From a checkpoint of a small mixture-of-experts model trained on Wikipedia.
Size: 12 layers, vocabulary 4651, 21M parameters.
Experts: 144 GELU neurons an expert, 2 picks a token, a sigmoid router.
Training: a variant of SOAP for the experts, 495M tokens, 7663 steps.
Below are experts of layer 5 (counted from 0) of a mixture-of-experts language model. Rows are named router (the router's row for the expert), up (a neuron's input weights, with its number), down (a neuron's output weights, with its number) and show model dimensions 0-63. Each number is 500 + 40 x the weight over its row's rms, rounded and kept within 0 to 999. Numbers have three digits each.
Before each expert's rows: a language model's description of what the expert responds to; "gets" lists some tokens that make up at least twice as much of what it gets as of all text. This comes from a sample of Wikipedia text that the model never trained on. Tokens count by the router's weight.

# expert 29
Word-ending inflections
gets: "ed", "ing", "en", "ist", "d", "id"
router:483522523525504478482499495499561427543592526524465516482450511436482458485513532470513463523554491475459555524467466493454473474499536505432463535503506459431524511549482521491568460520471527
up0:545476551467461547447482522518479466495474515492499524456483427527547459527502493496516501532502510516478495520525479462495480472486478501357380521533520441446526500476523462471519445534515561
down0:499496456475531560393486446455478486421450562573544515477586525459537561516419526507524520441505473420463514455536551599509537571452379488496595466468465526527417454530445509526531486488539465
up1:463509550490482521449491453470539429498513466570504492526496466441599456497512457484523516525507521520570513450486588478476526522549456399480571504531459467518614463520495512590554447473538517
down1:558432439465530562494482534559582478553422473463532401466542433564543533547492529580492544469522481492458548495526525548526460514510516535512462501498548529525545460506453473447465498464445501
up2:494478457536507416505497533536503450571513530450520477449444440486512473514473511494490511468491570476521473604478503469458450490503516568452510523582510567504424520505518479447507484472554451
down2:475470470460482508492539471569478494523530503509525545493533549489461492423458482518470517507535519450429488461552504436587486483497484468530511498584540602506489562490534515544539482477476510
up3:455489482456478533475529492537462466497523481562515547454515421573553539520472536472549591443490487471467529500456505498579482482442495449501513495452487462509465509501545535452583483504440464
down3:484526522492439508521577519509467508516497520601493545534497475476487512575533390485546455423551530519472518499502495492427473433438525509576507508440506586435485492497529522429505466498438520
up4:471458526501422430441459512450522575537567558512566532484448542450491525520501546458511431527463568521459471521478510507529459516621594542575472539536513481521484513517408514497517433421499468
down4:445527474577505569527440504478527516530492449510542490553423509561517524449447465436532528505469501522485548509538514509450516450525465415515467384543528501429487517394449447493411582496529541
up5:498408510431520470528475477473447422468452514437390527563510424494536483515375430553551479497493439433483519518541487464536583513534535526495488502525534490546463538549473483506542480503534473
down5:458590470509584500567511507515467430465493462484512555455535460527475439406504495473534463557415514487430542555511473506535486517493515488481474495492499492530506507539466420587414502499557583
up6:394456485575473492433504554461475461513542541502437471514494565460489472469518602508545528502628456484459549554454457474479556540494519456471512476524540538535520483499488524522508479527516598
down6:542503442437465555467491570515526520499483576524463509520515511483533549415525485514518509442434520527524468563473558471524496443483568457504515444481503467588506516462467499602585435519482459
up7:532482491538492418534495521484458516569549494520507528510481555502553503499544488529443531455540546532491538512467452512525495468508452524505534558491475460604487406501497536490521392484508485
down7:503520475496476460522541491484487533547504447440465506440467459450566456517474538483533458532486523513515549493533463492503538494505534561463469536546529488446557517471502463479509494435503616
up8:540469480487499464432445531476484485578570537572474572520426574464564449484504531506548470488569514488452521421466470507509445501475511447417488530549508466489514455501564594510524497491511499
down8:491500583471533510545529502451493438495383489540514490535453454508556491570482523505516532478504494543499478497494571457559527475499474496501493535472537455489504427581498528516571553478514429
up9:459435500477526496574513504462511480564554525524555439523490430456560497514434535478460498468512505524459483541407526538517485548497563427526483532468542436484469493469496580507602498463446539
down9:546482451519535480482596495489486511554548454488500532469466519589449525543552491427497412520492466516449483487524561504432524555552554467467513434452522544439519450491541510506530475467428510
up10:564498474504535474454431453442460472535513522458431489582506517493442536512553519499498511460525489511458504479477476520455474579485486522447475589512422513590478473508460518552540472502522499
down10:468531459567497511549568474546536452559537434503506507463412544470569459473495507497479526473486533541505501453503509501507504547528587485577430484416474593461505474463477506529479418502539475
up11:510534491530502458542483478492553388515508480450430521450447409515526481485496487509483567568517492504479596512442539534476510560515481452450459510530543551509422505553516463487506406493556480
down11:483504550522485488631525567493424564522448450452548484449491460459520461500595458508432527515520468524494484506531548495449504525483494521513483536481473518490560434505444503479452482471536436
up12:533498507513490476466514510464531507501502461500527529570510515398482499566545573486462510500530577460444538498467509532522509388594522521564502514494497562543480509458467483453458536483509471
down12:485507517669536526510462506509482566470508521603561472540515444513442466557500495505507508510489405544436459464553544566409490491508499470488515481448448526460447433449452465507475522539529531
up13:521476562533496491467506522452501490468535545542529423485487507542525574522468547496503516457518505446495537460476471491552486496517516454436487554521540509546482446552459484520526485543533531
down13:515538550481557494415497506530454525492519502574536514494466486508537448544545467429599487566534579546517524454492531441426490468520512560521501578478505395475457563447535494480513579561483520
up14:455536440512493503450459510480457437479497556516492510454507529507464542561490498511489419465494493475421485434509376418516608465498558536528512549507532507619484465463497488518571451515491494
down14:482517504528474517519512492542464482474467461522523469447369538472518454471526491495588484549508439506467509504518447467479546531542507446475526529512502493519446532462465520515485494440446490
up15:556484482551451456516499572498553482552534454478520513470545396397515513515531521505440573521501484431511516457493472471490461512519518443529469504526539432514519501535489446478521536562562519
down15:492494521434485506473465502492510536475483543496508546458486508486476510544469484484467454536549506497499485490457545497468485455491519475491512502495509558528455493490491422440490499560558552
up16:448506465500469520501484525465485427480516450496525528506473515502484466508500434549539543526498497460551578518479489428543543496612502469463489477508475531519534454504544543540564496500486423
down16:536526517587495481554571530523500525501528519455509524495499546511483530485505520521486538465556402481505472520508401595513442485529430426444503454559512505517532531531546482454564496469591489
up17:476500551465412518501456478524507482490470424568417474512493465503492606499515501530461519549425496479501431482476464405514541481558484493455496487548505499474592495513474501518546484534577525
down17:504481497543525491523514464521544525459584578489470512487443532505471444466554428597460496475484485453480487541462459516471469533502576528462481451464443540487504504513518497576488561437474475
up18:417532541493484483441551493479504450420538530511454494486522547522426497461519551413512520475548443429511569524458499453490493514500506501530469482534521483557541504557473478413528495570526560
down18:545470593534433576512534444468495504562550462476529498533472510487540454407449446599476568494508492479464502443472407537507508502504500446528476440537535472520519470435471455462504526470528513
up19:467492430432450486506501493488469374452564550525585559622461552467479483526495482545476486541545509484474486559494484522505467525516454489496477471466486521491496480475533534616529464497505485
down19:587475451457447519472600539492521495514518525546521489460550530559555595496484525477518491503479535405553478460529568500473528419454501554464522485443484514467559472465460526439487499512471436
up20:494453446500475417493514556497496534545490502480514491531468426475505479500539507500568559483477518461499522544494458480437505597490481474507525545500535460566562495433539524508481453387546553
down20:549508457501499525474576592457522470530449480465517505489459493496500537503518498489465553430567471501587432533506513524446569523475478491448427473484504484460495455453483489495585473541511454
up21:529538369457514466489454490526436446533513469477503493462506465480503514521538535551479488494611536481479511487553467442483487567538490421489509513519512469504536557457550445495506450536492460
down21:507520525526480561484523483495502615513468482432478483468455517537499501537546504507491502473499472452528479523514559530507436532499526504595458537416455538476514507478527425499543542550501490
up22:450505507503527499531469515501507469544545502511543508530485504485501454532414573438458506491560504522478517528426551516465477506512550445559464554500541444493471497500473567494565450440537497
down22:492432575529555493401456503558523496482462542472488444482495537409539494585468468480543520527512467507462505477477544517473531506519530415560566540478459505504494443601508444490501505497478483
up23:419496570501449558516445498500483449536479573501526526488527515480526426516469424488542440545516520509533503506481532497496533466516564497468441529536580498440513462460510553521504439498448421
down23:447504537501458469441482522545490499439573513532414480492452533485468475489616531510563430440544505527506563546542562518462525496535500504525489497437463443508489624511472514522421528488465535
up24:510476517527474474483504537454516487528462551476434521523542584520473437496485541448504512541527548443376483473454471535479537541596479450476484544488475550501548572572482538458468499514550362
down24:502493483500509513502520522552582487474462466505537488530462484528484485454444514470492498530482492398513456509453524489542527533534546534529499520525524493537549524422448540472594526488457537
up25:476524516448519505464493512446566423572544484541524496562535486472509480537500475455586504423417468507481543476554500453590521459524387456514521550526548502479506484521455522570542505511508480
down25:396424501503545524532541521528499495496521531527528509576525523540448613494461507473543511512505494503458506535507556469493447517481516534518496482527450519562511480506526637448401537411453450
up26:542624451558490475498448513441481493484564440499432598499496472479510427508515475459491504442524488542465479512488482551450486534482505488534498520466526500462484507537519500530566464488514492
down26:499498463465506463493488410496516432508519467541541504530529463476526527528462516414495496475559444556559464576518549483553508540485494492483553570505488574505511438450483516535417427568481502
up27:516501546460492485510568506469444483549481524541509528497559482521462554495476469527510586548435531579467499492484467527604479478536478563496489499552431516522518458327535501483481471450544426
down27:449552446530437464435507472449467586489480509533530443558484480505505541467480507554459489514449376499509489528496569534512530577516471445430544508455475477623451522580471495466502517492473498
up28:552478558442506485441523523447559477499568532549496513424516543537474547495537480497616513514466472509502557477494458488480538409544506475434549545485436534479533533565478520492526503493502477
down28:505431494538510564516502460494535466476465495535514478495463536503533527556508516563568505425501529548636467549546558548462556512516524516462462514469470424493498506474507516520550556520490477
up29:411484469495527502502496458483597488495503475572502529505491503505558516479500516544509492530511462548519531486546442519552558531501542528459513491502457451613485462435488491599528444458528521
down29:482511535484534566500479556564542490504484459510521478510522491494580430573467457478460437467488504456484466509456494526516521550452532466509409538451472451492520438453446417597482559510499443
up30:491364561476504441530482517471440465525517499515528413556522461496524524525497440528509490532487528487479507537503443503543588471529442471552473512473535603478478563524467532525554493541537475
down30:531528477461475605477476485508532513462503446418436510485493493459555521513488479573492513557513479483536504491492447538489478462494451620414522494564460556536527488464525480532536455519533446
up31:512503473500554495554456508484428461533525450487526420555442449528411555482592549505539489461528535502603442568533423577528522502502487425548452559503534462462492507482554496569512406481391519
down31:491512453508505469555499532435468487564540493483504556511551476539517437471421506517462546444471512483498487547456494502493484539490505416519529538535489545415564521520499501476508543504450543
up32:471457533509630545578481520469507471483563518580436524424533494478512427462514539529510527462518503545462499534498472555464518497548564358493486532497476469498511522528524520495520444494497539
down32:476509460479479525428458579576490470459485477507561546531556519549474547504520528419525518457561517462489496518475457508447462454493514460507523473514453500502528465454494482447555454468523538
up33:518516464512476452541500562486520544531535440495493557528473390494520508538500513463542510497506510510502573496527531463478535549541529486447536467501541512477503435505492595490471516477510434
down33:519446518458531527483501485503559564526498481464468448549540483477437517522504460400477482538500433478436486450553500445507485419513514536476530526453502439514500494447576495506449439525480516
up34:472435570439523509503498465459520454567445538555487495508435500495497533513479452507475512488553477442495611463418536521497529481481514478453463494416498541410567559477488538561539438505569490
down34:524535516476528472503465532539470511494552530466486411451488533480484458499525445518440559505451493499491521481527450508551475462477487512498556457460455359480578503514545476414441486529560515
up35:507480518525440440514522558507471452487460426553474506473412439447488510536549471494496436499462453488459553502523457506554526505523565470499486542471512486531577493420542552533490457500435498
down35:459469490489441574455416450498486500536498500554563469510453512537521447470449444553429526537437544507541502386490528564500504479560483565470514492391489443505512527496511511497512479532590472
up36:448516499505518568416443548422515505468564501540522541574498483555507455516539545518516503470535501505501491501523524469495488474530453484537532495465452534472487506595485503499536484499481451
down36:482472408508496460527421501476504526512549539442500527560531468507508545491489514498485431459482498497516508532485541500466562502532474517497485543487463532518495560463517454510526469518416496
up37:530544477502496532483426549506463461483517480535486514526437494516546557493502571498427459517487494509524453573508457542468591506497523486495444492532556483579483467523448504452571447422516529
down37:519506476451481526500514562512516472535520454494472525446467443454488494495473532520565516603501525526531483479595467483461496480472494523472422505557513448432501480434503554542551511479518516
up38:525494477509533546518474523481442465483566478495491485484475552526509404491458503463538455509493479483520496564460506534505603504548487479488526545509477472446553468539526518504462491454446536
down38:506529525563499535528474439515497549440522457511549521495501533466505454491514479516441542538449548500515483486517444513493440440506547542557484493530460471553512440515546469454519557472487541
up39:466551529594576462511526507518457459502548463501456481491448557528500531508466539447485478503515515516396496532512484517492511473537496470466502520449494561565502497445528452520526497470502509
down39:562487473419480487494498554515523527473501529632451452545503578504522469553507493560551494509461516510484493509562561453526546493541488437478511482509419511390534520413502526522536512516482430
up40:452474491464490489464532546509551518522504506552532553469533452477501504522445433514515578550502461450486531505504509499458444495505472520538463523548530456443453433518515460393461509482505548
down40:424503451502442495451467533476565505529442564508580530485480428508489415489397534506487496507535526460532548522528520505425512505507498557558434501533477512408540456427472492560547475469500456
up41:485424535568471479412399561467532522512478495514538455451520473478525473510455530520521511461545526523454515530448495562519492575530496520539485556508570436539453448590472569477495428613447545
down41:525460495445496475457509464506508465408536404531518499519547496573536515501443421433470484469465458539505464506436531530429535517526475501411547530493534499587479461562558540455514464498475496
up42:468485503567546451486472559607419434537468522581560493397446521436490543551556484525514519508461561500528503542500522483531469435506495509429547523507500560508463510540462527523481499537484515
down42:488612505469454509504536480540491548475524487508470580507497453552450469460556525504516461520485427471528442495518534504447541496454402464520524510536493484588529571496503506499477557442497512
up43:529441453581410512470483490560494448525476415485456454490541502543576517500525467551537444425520501525455521492443519535533550510510473354458571537545425495476525439539517541464505497535550516
down43:563555503491494437513471463508500497508494500455441478508528532517452496511500517511465488461430484473551469435455434458465459520560540494491553500525508444563484519458494476442455598490513476
up44:471510546569540480496456537512472480462473503535504439396499542571469584534533552523495392516497475530503467515523445491515508439498491400557485549498558527533499498512505464516469564528500485
down44:488503534473468442544472556463548586518480484545485524452507456530514501508465506447474474493499503505511502519539525465470486414448495576525498477511476496455514470506498559494532431491531474
up45:487482502518544487536540462485464430535484567583483543482542518503501487525506596538496476490482503481491477498477468483574539492546470489458541534525505513447480521522476505443483529479525510
down45:514497590465517515455438512477448528515459504539535425433514556470496469493493554497464465519558492521436465535514451540447494536609523505469485439509465450490467466547511523523566449554516462
up46:476420517531551447507522536486521463421526522540564484540512509480514485529513489456523449538516416411470514531523503465501557550475494467485537502521450494522517467569514558515475487436480599
down46:480491514511476486591434508496516478503564499499535518496574502515566527482527533576507522547516578450512475444493585497473427462512566477529505513442478551526541525511520491469443526527514479
up47:507491502454443439398507528503515521535557488529475490542449451415570501516536505498504484592531516448457531437482495538533566519608519514510542551478431405511482442546422488581493455494511556
down47:553448499440462474425499499546509532467479511516505515457556525453526516534451505521542445475525534535487517565488466496483516468517488502475530578509459570459464463495478548544503443509478446
up48:519550438524508500555508521492502418511549510465533494494493444504560557527477507420529580541441506489471506524540551480486485560525426507503504517483495525556500479512491523560530433533544538
down48:532429525499473456487465559477509516485490428468501526535518569494502509450486585574514526579438519524440521490525549546508514470465472503395514516458510483447488491526538475524565528487507508
up49:461439516482560504556523544541418338519533572493459524491469424459447524482543558455440485540531487528557461524519476451507488486540494439464505526520528435595528469509503545494477418511552542
down49:472475577505469499482487571464450497500512535502507400528514496488535553518539442488528501477480515455528473507525483482383487504506510497536442484539398459539540584446497443492480476515471571
up50:515591537482537490519525540502514546578489469494462472457633481451548436518475505540464552563485459495491505458474558557537566398537486524451518563493496419474495483540470486472549500534512496
down50:464508493504503458504424513463542532531506507465451459482548516465497468564484474498565522494467466463506511460509536538493494508566511479521491512474434440460455524486421451493525493529444473
up51:474480463446503523505516496487470458620547523535516621478444462422454481519461528559463485539595559499491492500492474501499532543428516458516455560503497535542501465429548486505469492566452541
down51:529557416502493503484594487501518548480492478489502530504462423468543494507519516560507480441526529492520508520431505436502531466525470516470575495526542507564524521478491520493504611505552472
up52:560438519476482433570475522463428486497498502527463558390490506494518486518458514524449505482439491496556516556476487501519563507513468466555510516515495474530492563523517552484452488483442518
down52:469481505458480525570523461535468507555477504463511499529553458490475498512438530552516469492580490495533467492504488509532504535472472518519527492429475508483496527486484557494517489472489511
up53:505481495509555483489548523469534493519510577496463541535466524482458538463442487559572490486450478499516490553492516559567531479591517437462550513419519475454504479527466521513574432477438545
down53:428517512440524562482558449443475521493532547492511416497494554464514446536510541435474505554464463433509481500514494533462508522509431555446455500477459534520551530478531537524495474542486488
up54:478554449548456498441476507472402515477503450547491526485476453460498472510538549517527529521519525531517422538540485536478507539538499539504583492554518352523526512500567499524529470552499567
down54:492507491484540521539504524525447420523560500593486500530480480497547455512456484471607523557517502475418467533436542470535473419461574444544543540532528568586480474434416575496479463534500439
up55:485483533480498481527518515522361567489578493558560507478515506475511441531474509511555421467469522496449484441519506500533509570563568461428448510488556534456517544464455611485524517426472489
down55:493513491412490513457529476509505504502493514479420510570423444486500545482528478538527497465452588477448521538438466465536526529432478563437512478516496440498554487470463538526540540529448625
up56:540456524489555473560513489508420486482522564482483451505574464539439465554555426473534508504453508455589527509492507452561550495521518525496490518511501475497541544474498543461518476500493431
down56:542481476493490456523540508519514530458512491490505476602518477520443442507435440492535493487525538537540458548470495492472430466510579590521486499554462525460421546504550582502471511501523494
up57:505520455508594560532456514535488385479600426486451491495484485535522442521467512509512541438538457417491581463478503425511518448527475496440492496467485492546563461535480529509543531443570482
down57:477484386485490450435532496567468506463521480496553478460518416524564451453468535482448514433519480509536453492429553513568566643464541452492539535481533484572474511578502532522452579469473445
up58:497519550483576457477476508474599484482471486581456503449484516468512514459544496491516461583555482500562507481469471500492529514484536500487471530504484427536512478511451484438555442513578523
down58:539553517483506502478434527515387537464540486440518589494570462474417545478485474486558507446431542489518491564468487530470434541503483529510527502484587477536553523445518508463418574496575492
up59:450483539556527485497537487469488491575517522539503498486438539461431470523569515489501472570528509471454451552500513473500490544516510417492453460509516414511426491554511486486558481490523511
down59:524501505492521480491549464469511505520515485520590437489515540478530512551530410475513522512475484533529521481475515492527474488498576521544509499478497475517522493484542512455461500485480523
up60:496471487515532525516464562501521507608580433480504468498537510512493458547496562442423523451535505513558539394429510465426529488546600468436431526521524468462560433488518482505509466569547514
down60:604485548454537500453490491518471474530580493525454478491574557541519529495502452514493502491470463520472503498486529453557511487466585449461390451493492549474497498502497479470521522538510466
up61:502525450468496434554471520458461505576547537459514515421512522501511557516517490525486493493421429497522457502501508503488535564560467466521487541582535531471446516557466528446497501516511494
down61:489535480448475506470498478528470524488460492517512447445464525369478480501444457471555597492435502497451508515458528485489584551557490532495500574460515488545487545495452564526553544605551420
up62:508509497442505500494499469455501459473510536546521499554462480455476472538562456484478513513495521544593560447506461419524527492460491419454500506530573405529509472563541487563494522493502598
down62:472484443436445469456459480534587533505517472539528535509547498515592513489521493461443501519535447464493522495471481521501535541551474523522552529472565545396514543548492554513473449494515424
up63:467494500541521466503502506564528477525559479518449439407397460550566506514590535508535455442529537468501519441503514528487482504493473460475506530582452472507480492566534494537521519492470515
down63:487483444499539531505455565477485446533485492545474495512534485556531440576485532529536542487519555477451474626510448483559525488513427415509451487541518464583543494512468495433523526521457570
up64:469446517455502575464451485503540410529493512504524592479490520481495497520525504510410458545490484466522487412479511493386516549605561480453496546540531506487518491532418520499504478514490475
down64:487497516522542561560513575520457547455469458449473528527481466505436471419432458458518520535520525482498555521532487515577452525474469487450442545469522516545478561469531492509441505526476460
up65:448574556493448457485446484443519526563528490496430513544475480466525545502583506556537540480545510529471538549491534504579547500494448460524537519503547512510508513510540534510517468512515566
down65:577496524512497487533518577482604512462452526586512501493547516502470482436477495548440522488521491563500486544497516488507498460415561506535476478602484521435477416465510512492569491486497500
up66:512538466431397523463448537502555489481556429482443413493489433486530519465435508510501533549517513532529454519464490539462483489436432475481434513502520485516501506569490454482545513545503544
down66:428587526549561480566487497545469487504506500502490470518486492524471485466459485534521502475516483520491473515500498524485501493510484438413549495466443499608508506472498527515559539527460546
up67:510483520422520471473457527442521527510561430512485602537494490440472555526526560483512504554537527534557464441522523458544427484536498494437470500501461491448505506532461425498466388506491439
down67:535530465555448488559516543536538491581475449503500523455563492485486461441517507547475547524561523573463530565477482504437522559531458451526462597479609460497482477494500512514448537497517503
up68:498447488503482484495483517436619550518451593526507463434476507544512536523429520462524555504476497443537499484456527447546487416463490375525428531522574505424587508546493497476496507580541464
down68:507492487529509504436479513486509556558500451437550515506498473554503536484528576500497532503471501541458574522525526475528511531545575499525540477533547484498474452536588493500579436516446421
up69:544481485508543492515480507476486522508495625503488541509456498463554447519428579483487478482453477492474530441463527500505508512523529441564508583490483477469462489487549594508535469464445547
down69:534446437505489425545475423450540477553496532523445541564487456513482408481550462550441533492483508503473434510507539448486496461521477436571500535483508551428431532492362527575542511504589564
up70:473472487475521536538462516552529495484479493545559512605449477524535472533485525529581441447465405519544536545454534481475505518518453373539527515512449435462470482532487524521537449433432472
down70:451489564514465487472558466492478490480490506490532489542467433533524544486565446480475530476571472509475520515447506461502527554541511501507502515504487497472453492559452523465527503579532433
up71:463545463512565525407522518453469498527505474456554506563405508490503486529444513523537430480525476439498472437468520484532482501506498467467506542506459554522504522462411588535506473421491467
down71:462471497415485506495499493533499501518524482429496457574416534434516535541530507483527485489477489472568493438531515500490552460442482516535513479407498483448493481517505563444541566479521525
up72:514539511489513464397496548495505487561526524523407564507463429475505518519455464529526527523489429509607533453496522482458503494542517431453545515531550434547434452513558510466505449526545486
down72:484517524513526547474590501494522501477529480476463489540469550480500480394452491542523579531473514548502535444525459487469552496490524516512387391536499519439460414472533523440502439466499574
up73:406447524499508548481441472513517479535536527507531472412481533557528498508422528473555470474430524456485493518527501484499543568543573486560517555533497445521521460491464553449494545490460559
down73:477466544497508490540507525485442544501479582439515437541523532488513561462480533425461546476440514537534540450539472489540454470416503479487555530487469557542556500535498552481545504440487539
up74:506555484481497509425447536501531494469536499600449505517415495486537525499513539506538455575490488441490527473513484426545545496538461522519532505507492530543551508492528504550506498469403437
down74:481452503464524484501460399490502521509453471529501482467517446479560498506545443528504528525520543528472504496542546529499536524407610465477572511539490506456441464534477433457528487530477505
up75:520505478498493486520498502435437484551515581505494506465467429497480434474511477433583520540453526464480573578492453487563543528511549506504576495496507506561604459508553507525510486446444522
down75:463515541492519461512471524511475473492425489456432517484526498539506484460516554514550477499513517564464507585431561520467464522520479564526492441529527474473483518474523430474477473525490593
up76:430470501431467477459497461466587533508483569514496530482512482501536505573542546474468459531533553499529524499496465546491465527561462532552506535536514454515526458508384521499559477482526457
down76:516502532490605515523501503436464459449475519466555544541462464509530499470523476422449481482536511476523440479564545460496571469539463514470519517552516508555475563539482500457454480479567435
up77:507525491443493440509469579489480528456584462478529554477480493490578499495452557547461515550526520484426498454475443525527514540459558480492488517492519500487516465507514517550490477538487535
down77:476440434535544456475549520555448502474554474483529515515461474491480506453487567503461471501492439510538534561541478502583455521523567544464516559504488520558443418475496527493437476504462520
up78:564515487538486472492453519522470460426482570512470472481480421514495505524466498489491538520486541409515510488436495509539473556569509407587480534496535548464528496535531547560458551468513503
down78:470551506497498534511500525548502455464510447509518474495514451452488483581528515485561511500508499512486544554476525481530527471458529491546542436556501473391508462480416529552499519541457421
up79:468484537472499479584521515488468470506581477510506547495442462469533443474536507453561470608468499537489507559489488575525520427521530557466526534456422487589462496522537523586528489435468487
down79:474431524532518570502552542416546531504445500477483454455429484547455497517547488455493523541463461550520526456507467572516496494506499506463486446517471424515467544545555520523463506504565477
up80:475499534524515470482479495519493560547480532533505483464492513459558492500486588462464494548533521430531514453492500505421527448494526449443442513533502503544517525548508472512512483499518583
down80:512536580459468468493516515482488456431511525470451419499508541391585500489545450518506497469549472537449507505506507475518491530499457549551523517529514490483479542504499503460433529514422496
up81:492465504472524482483489520462503457474522554545518513532513415494517550500438452497432513566505489431530573506453503509532475551545518438460510536569522453564537485521443459455482458517492489
down81:556511598492527458566464525442516517467438476506548495447480563585567497535532519418533508533453488484465517503524452512503522426475488483495428455480506551465490513483551441536524571497484538
up82:522490511481472444447544516432543488567494475521557551390501479417527493515505528496397566444487525533479515494469471532461525534497480500446499510529512461521476489574526478468570535518589564
down82:485517576486537562537501443434463487521492512545527498520492525509479509502476403498508556509477494527491517525453526453567511477454459581540491443552440522441476534483446475506571476559532547
up83:534465499505532479447495490440558609518576443482547439511451538522510465542474501475558536493522571454499473501486603462472539491463506443473532512554459486500477466501529562457515486545508463
down83:429561507542486531467491515463502512472529523470547496499464542508509517464465485475521480473539516473498475523545504489459465537482493446499546514488461493557505564537552456469496489524522509
up84:400461499560547516524489500471531538529540543493508448548486458491509606478484452455537460508476478438497504534464568509533460510548566475481432520512596581471494501531485523472511472517433479
down84:493510441459518504482546546501590524543450561444493533502499538509459523488518415473483482466490478518527428515587523502467505491467486488494491498498505549436509433451476479548584476548536449
up85:432560463523489583435490537461583481526500471527445498550490525479460547499425591500546488522550537421481517545538456527467528504528469443533462486487496428469517483502457549489548540505564541
down85:557496480496478469478510475505529451521533506503471552432491568522544488489528405545522474465537460515441488548447538507491548520497509518532497493491486477453470574420491530481479443472472508
up86:476508490555448502406500528530466478495563494522549567486466513525484546494545527516547470553496505453402533508481492519512426503497534525409489566501536588653483522485488505491490511428471550
down86:462448493518499472470375515513474502476524559536510498534548464478489447502435546463443546498540505523496518476488492508522546505505453506556467551564484544489547563535520467530472413519496478
up87:482448433529503480476449529500529502503475554552418406471473476452503544517467502529469550475465559456376548464440439487539525501511497519485526565507501547546541511619471534472526493471501530
down87:471530532509566517563491510509517477407472504445507510482417451539525555559507524442591483450550505505544486511496471526418526523512554489594455561529538500545493444484490481515503504497457532
up88:450516503583488548503457477492498410503546433584512557475477514543498454473505499529482523435569468486474480417528529478562528509596594499530529558572500476470569474467508503523517471559454533
down88:391526505451497514457522498532562557521493556546438423523548482543523514556526494502492548528464584510554546518489428432484490486445383474425483485461524502515481508602541465498565528483517553
up89:463493501471494477561552485486465503501511537540541552483497485438459537532553514535520485519508550462504489494536484505452512492491536480592494526527437518502524516536543532421499542475511499
down89:538511428493501469496457498495469500474472509506440479441380512496481437536471570502498489452461486459518540526521513519479521538528528556543509532501505400493585473518463558493558525463519435
up90:448483547417519455545515483498507495565570464507498562541526440463543486522567502529479514506440488446479534434468513460505463518537513457435506492489484497508558474578482522512491467460495543
down90:513442489511487439517453527468483448494514474436502482508456538477461577566535481486490467462599489492450448521537494509539580555461532470529502452526466531515504567496515509486526482524436415
up91:475467490497539452468493522511512485526580527484541472523491532507536521464470533502595510497538525432500587443550556502547530501500538440486491531496460553438621464574445524514552453489600475
down91:495521519517497482445579442494486511479479538477516437533475463580501507444545465503498477528538449493563481518524486496486547496553458472438526540518478535439508498465531455529485440554416499
up92:470530474479554559530477571423485528527597522468535481543511524506490389526469444469509490517469514460532498485514535484501438481525507445515398464539483458442564469479512573509563431484476447
down92:514484462574554428507507522587428534525505505453501553556457518434514593511557508520508448475539486543564539452479493508515489494470534449438573483483528504516486536458503498440512497466525500
up93:506493474532466476449488486516507379547482471514488539458553583462519490495564569487514495452482508542505521567522492495486531568560492447497567529529519468493492497507510564435534488478514531
down93:504513625512448503441491466490537479511514551489456476453510568511500477410542460551481487531495534511558484460596482457515436488487478427522497421508478455519531417541561497490537531538480507
up94:464548544493471469590519495483445580504545548503508491389478496452541476520540549531503465487584581456518490531476532494494498534545440472483518519484458478450539509548546571496462505518458443
down94:462538520429469565497474515514523529491438473513577550470563511467545499448433472498523501513442500545507512434559468515526503497503542576483447484463471485496518477587571446505500504480532505
up95:490525483498557536439503499522519478571544470535520416590531583474510471476445552564507497412539515430503521445468515448580496483506509465393500531488478541541488509483519526510489519462473525
down95:538429502504519472409528478516439529468489511447488526586494563514459534471471554510468456492497468589509487515441487469503490551501559440455536500456527513537426460448517515519529415445544468
up96:492541522553582457459509575472500529489439479488437451519518498503448465506540489533517463464494582534491480525525490486472571476514477462434501528477553485543467455541528477572507454446483472
down96:571578526526522528543501507570481527508506582474551524529565483513434549443499500522495485512429521493500528474460500514540504509487474554502478445473551477460494452528537490493445536531520528
up97:514452489561474501521425499469419433565529532478508444508496490561423459559497475439552525507478510460489472579445509441507497545533465463488530495545525540463469480474536452457497489490474442
down97:522514518521518515546485502501552411533510487486500528497536484464481432544509434478483541527551461482484481521526470483525488505504419431512456500522546532423448538497488481513455525588488534
up98:468567527496445545492472514454418478465577493545493518568452451560506478505506527454535486557481520487478545476478474506541501553531492498442467484504560508577522499497459536556486446493504476
down98:535497497458436482513532442444488498466406507539549475568533480491527532533531577485441428435513553552516474559440525500531464471601469529497512488497514513494492461457479551520552546460500415
up99:488480440478464447454461534523460512474553488497550461587494439469553481542480515440577461532472524432510508487497498490458531529503492501460529465536505477473468538646452495506594495469492500
down99:470504547447610533462519522477461448480537441556450552467589436555506452550519549519523494502485530560555521449513459488490519471503520526573444451518477472492511503513504551511535528502561470
up100:539530540468526482496497460445543493505494523460523465589528414452511479473484627471446459527532485549517518525461522451500532499524512485456448531509466463453498547593422506565585490478489460
down100:492564498475562511471441477536483554530537487483496502465510522559372442465486487504549445516457473516390552448471525451519476417516458654522523461565492456589544521511485510496494534422485502
up101:540471532522512496525569560476560504516419480539481412544512544507474493483511559448498468464488447582566491565477444461510525444469492472532523536528501494506502484495542555460495447580439508
down101:474433575482523556502516442513449491498460475486498431504541497515475528524478535490525432485418549529452496565512567503519502541505479540558504548527437500548480495495465488552446553444523524